Weights of a small mixture-of-experts language model, trained from scratch on English Wikipedia.
Size: 12 layers, vocabulary 21695.
Experts: 48 experts in each of 12 layers, 112 bilinear neurons an expert, 2 picks a token, a sigmoid router.
Below are experts of layer 8 (counted from 0) of a mixture-of-experts language model. Rows are named gate (a neuron's input weights, with its number), up (a neuron's input weights, with its number) and show model dimensions 0-255. Each number is 500 + 40 x the weight over its row's rms, rounded and kept within 0 to 999. Numbers have three digits each.
Before each expert's rows: "gets" lists some tokens that make up at least twice as much of what it gets as of all text. This comes from a sample of Wikipedia text that the model never trained on. Tokens count by the router's weight.

# expert 4
gets: " the", " The", "'s", " his", "The", " a"
gate0:567498604478537494408474547480485508521507481591470534556539498452487508534515461507448534495513532445507489472525544448491467542517484478502488502548472482424512459496519524449538491541523523570505488557455498409540517468554463443489495520575431485489584512567486528530521596481487516485409477515525498458531517510438518490472505535552543516407467448473541492463541514504522518436568437417408514495516492532465491447486464507554523461549542493511546490508502488459447498552507520498447499446547536448562521502562492498568482440463466527538445467476509466510470489482387425493472566503605581470539446534537536511524423481484515453523514482459480437525467465476531515475489453516491575529549484432515460504428500520507492518485429458506470469451529545484540440509459509
up0:514528532476516524504542488499491507483512518528441467561537512406471544505511532543493559500590538530487535531504432536457412456478533517510487456495445474467532499461457487517416487537509540536515514539412424504456518479456495462400452484532508554522519510491496475480576485451452538459446472454479427514503415479498565511525533512547516504446510472429550483560491508491428494480516464461500546520551547466471555517551391508448475550450549548486554530585438558462451455529470485488488516465482447499371508492472525477542581490522515592504441503478488502486564518476467452543496517476476501470494445533565551479465518507531446516530501498448512549487515523482469491503528535526490644515455461445502520520452531510510490509486512492466559483396457469557482491535437493

# expert 31
gets: ",", " in", "),", " New", " South", ":"
gate0:459495496501513447510513452497526535500554527483452503531527466556502475449489554518446509531472532539565468551608505622462448476479452572465523467482488447507466464434513495452508460505446493511497499478468451529490484544596460513410495478472484491496496500464461467469500544513499524569489543538535536478526475423447497550465502482459528561548555470518538485434502438523471485556491472513573473535455461500524579478508515551507385519382537484485448497489477440537562469419528441517518515485482484522513493515537536513537490498488448511462526419427513489519495486419456545489495566467458548517554473532424579619506521483552473510485504460578510528484534471552553554409482552534496524488486520461463511445482534486514463471475491469523510529487545449565521430493460528
up0:520538483458526429498507428498490489508428540514528504525527513503526504501475472434457500526494580482471515501515554513567402407589465558510560503509416491509536509517487407521510484491579425503442453440522476533449526498518479569435496493486511508487495472556587527515468516492541555516454487567493460515504480544537522482485430399528573497560543509401532473460452451596506494481436499482581513562506515513505501544427505511526536460493557548526533534525506468474507467493490530532549488488426506473445502460511496510515400496464513511465521479503470627445488482484468521522497537487494563537485499645535505506472478471505478456531507473467433539508544438596473459548459503565501519514475483477477481474502482553523495459518508494502493483521485458548569476471562523

# expert 35
gets: " in", " to", " for", " at", " In", "In"
gate0:511511490432562475488449496524471584451531464555580462532534466496418456554479462429460525477520433453503437436497586501496563542452519519492465589542505507514518469513468452511462452533494546498429499438529495606445571432515545447514473504537535458540508532480544501494465482510466507516537489506426477478505518521496515512464532553468523560513531471569524502508472458486478497438490575457537493514485450557416470503527480510464543535552537500518473533514458420503459560528465444544533422523529529490439516489504546477472502456478509436519431509480443573510483486538550502479551507551508529478514540513478531461543493500501465522422523537530435550529460473457498449596509461556538492533463422523488505501480515557479460520501493532538548444610501495550405488494577556
up0:501527485504416474502564523417444470540461503503471552524544460476592497468532487475459381532470499444444523473564523465498518513502543453520525465510471421506450413494447558556508454531489461493497508561551407608576488468522521486508489487549420508479523532462520438496496413466504514437516504505500471465522506473486514436447536463456505511487533506495443582487466483530601521509453473488450497534510538587480519482513515515486495471532477504589524505450474510461584483531512502468516486436548518473517466464561464461519565498485486482488525391462488512502534447521566459493471492560478550495542432492497519512444518525535549465515493450534495531484459506526450536420518430519506462494428526486463555499535395477477493460553494520549480595506454498510450492459545527

# expert 43
gets: " ", "S", "C", "R", "M", "P"
gate1:465543524519496517509426436511531519534591536544406567503570521460529509444530486470408473541493536505562509524446455539568481491515473494497473490576442537525524510523475492516558491571564486443462439532442515494503451484496540475516523579500441488565475461493490495500515597509437484457542433508515436539509469580530488460443458473526514485479530511525497516440440510467545591532430518553507482499505562517485550518532475517518450508564441490494528496516546482489462558482506472473502473498553491468473481567510551479451541500469489468512517524503543545502568500528542485495498546560465508495494532557507548560500459488617507438471555484487536406597453537543538506556475473512496498562443515460505423452464403485576419503531494529537476511443503530518523472539553476
up1:493526485552523487499519526465522475549543466386551471530438612465425505482500479465486511507483527511491467448501532461517574523541456565482522531548489559537478522482499511458491413454495482451529612588448485454434476489513552501543459493510515559536430477562529472525530475512499475492544530508439516477521524535469584409498491497506480598458467476489487497542524556466528409486496545450499479542486513472528459508491518499453540505441600510533442508479526416528427461562451490551476453489535496544465494564575555479552515455451483490535530452390532477480557540514488544540518505532517488547489484458506560556450559541481474519507488473534528529495539470536458478480511575419561509542547524499549544509489493442528525545505508518515470488454476560425516544486459480

# expert 41
gets: " a", "\"", " first", " film", " album", " one"
gate0:448491524414497494485496498566491504570482510473495536523494569533551511517494481558456497399500470535536519448430443444503462437482445516489565520471467543527513545552505574449536486614500466477484439519509533485436485526471530503446470520519585450475389476400489422513424512498513531522472535498469453466469505467507554524506538505435562482455552510470471505455584552479501476507485549543471521512453531518505454445473588445510469492606447453542482489492523446481567508519542437436545533463574507508530519512483463542493529471513558438389485524514464546455535508449476574457497452552496473435455522534479474509478517473433553550548462567544547493503490456457538550515447500566485513474521530497434488474523509514500462496505501515473487486513514519526488518463561501
up0:525502445470545489581479610490496512491498514468523484545478481511453523530505475473447497428493462500454506463508536510537428484484583470406495500498466611532548546574426464475539527485561508579541516439502504433540519496559463474543437483502472442424529510481493586538448551502499493504563454492476457451502510450541487495449522487518482460493444457528474586472488509516450548465533420448548452470523438500562461450481497487488513513463479562524552488582536466542469524542501519514555536541548503479500555481496485509494453461488595455516579581461518493528518525521531542475462536553479474448484586530493560464521496457450503521485479462521550477468483488542547527586477575448549565537483524489555524471547468426539503509533529489499524551518530479528509552422446501

# expert 33
gets: " |", "|", ":", ";", " –", " -"
gate0:544515517560500574542513535469461555476463416518529500508513424501545493447584454562513508496395468526507517520455482499601553551522443452548558513427466551527540457526449534566547443491446487453502476475554531463474514621526486422534512442495537548481560485540450422462553421466505427467451431455506507490541559500488490481559474539617528441552495479493493485571502531447525517453521457499510468511522542443537519528484578519492460519479476520509471499509532515536531499479497537506532504553454479510459509457509514418497479538527508437534518497500430453479430490533495493422507533456471508436452494517466546527470503461567515484477446486544519479579442474508523486526489514464552519467483465514435531419555458528461511524549480512533477435519453478537518468498497514
up0:500571538558554586476573529563398545511489532494478494451556499457547448505488488523475552456493496444471475546470483463470508549512520530445494517522478475544385513502466497521518417492447501518524442508569608531485548441536478493520509421478577477551599502483512535441458497475508550568538506512381468545422496526518551485502457518473522472509480528561570440498433489492503496435542473437523561491531493509539475471447464533470529493518499472518539559581463468528450516559465472472482478530471453482518463450423493494442518467440503516455514438503476509460447466510483563435397502486501469495515483505530447471493540485512499478532450469421533538563491515488466512548461468469512534516469466495470443528486478516489467532540504441474424537534499437516460453534537534

# expert 17
gets: "1", "0", "2", "3", "4", "6"
gate0:508578563459582489531542534482462472460494532464535528502542481520481503553467533569500487539489484562511518532485495502536505468444501489464499493448477552531498565531501478428442510495564473505548515465555511452494462603567545526489492481405456475497555462473465476508513579493447462505514504577513518539571464484537523511471502523499507522505542483472490557491457452535573472528496500480534501486515499476507511494394426402484546450500568522506470470425472471478503541414495476565525527480455493568533549515501479586516419444465466512549589478500443535528417568493532433470472567450535538422558484506551520497544516529512492564470479484534532554490482524521537503543444470505471535546612553556509570484459479482542557555515502461496538510515437484464456516469442528
up0:495497476529503474493470524506556503516482444522515468475497479541522498514509550524530432480555564490526438511549491495526582488522451464507496508513561535587547579454552518422564508472545517567493503503443475564522452459421472442487516474486527487470533510491524557443531548555507588515455511579462490449499524410524579499509465503512466557504525540504499457492469460520507520514539495558448491474467549531510492489506541462503502529491459520469477462397559496481460463518547587525479509555493446533522452537472515479557432518525482472436589505531538511481502417578504478488486481532508521539506522431452523485494555387472519523490408553550508477486489471501471461505503422536432497475598531489443554430504553469452425527576489528532520460541471525470467515455602514

# expert 30
gets: "0", "00", "2", "10", "1", "."
gate0:540450482421459514453560475408485534471482555529557466521459515508503493465517543533518536551551455539457480395537550560545471455460484460546467561523471546425513520515544501530493494443506511492575536481475496417549488521437487480518448498527485515475476460478563537581490418543509521483512509509444558558483516522492576487518475483534508513523546463491471470477468598412543496524537549482560503509422504499555570498507571449552518414514436441505513439537510546528497534450527489448478431531498534534524509436425484451502597483470413568500456437548561461537471527447546557494484552519510544465524455497501490500540500546450481524530445513469477510538518510500459494533526519447508498533453508542470457456555482548426495510480577495499518558525516501544548497453504458
up0:508442518446485464479569496488423476527472508551469512450420523545514540462461462466499544479593416563427470517525525536487544440480502527498532523524453554444540536527494489534472454437519564477458525520457559462421471516563451482536539442481464461558499486513519487513460503587436535467508458481460483520560523505477583559431495469556446573496517442590414503501497536444502488544468468481536542492456469495525478520529531492476563553460427518486511413492485513572555535499517459523493545476411510448531471508551481497477487547429529486539485489499534500461524482551447535511418430414495508574444568506508563544485502506489521533535514530510554515489479449535517428462552470519537535448545447469528486469523529486545474494512508553456500517555499464517545468422475476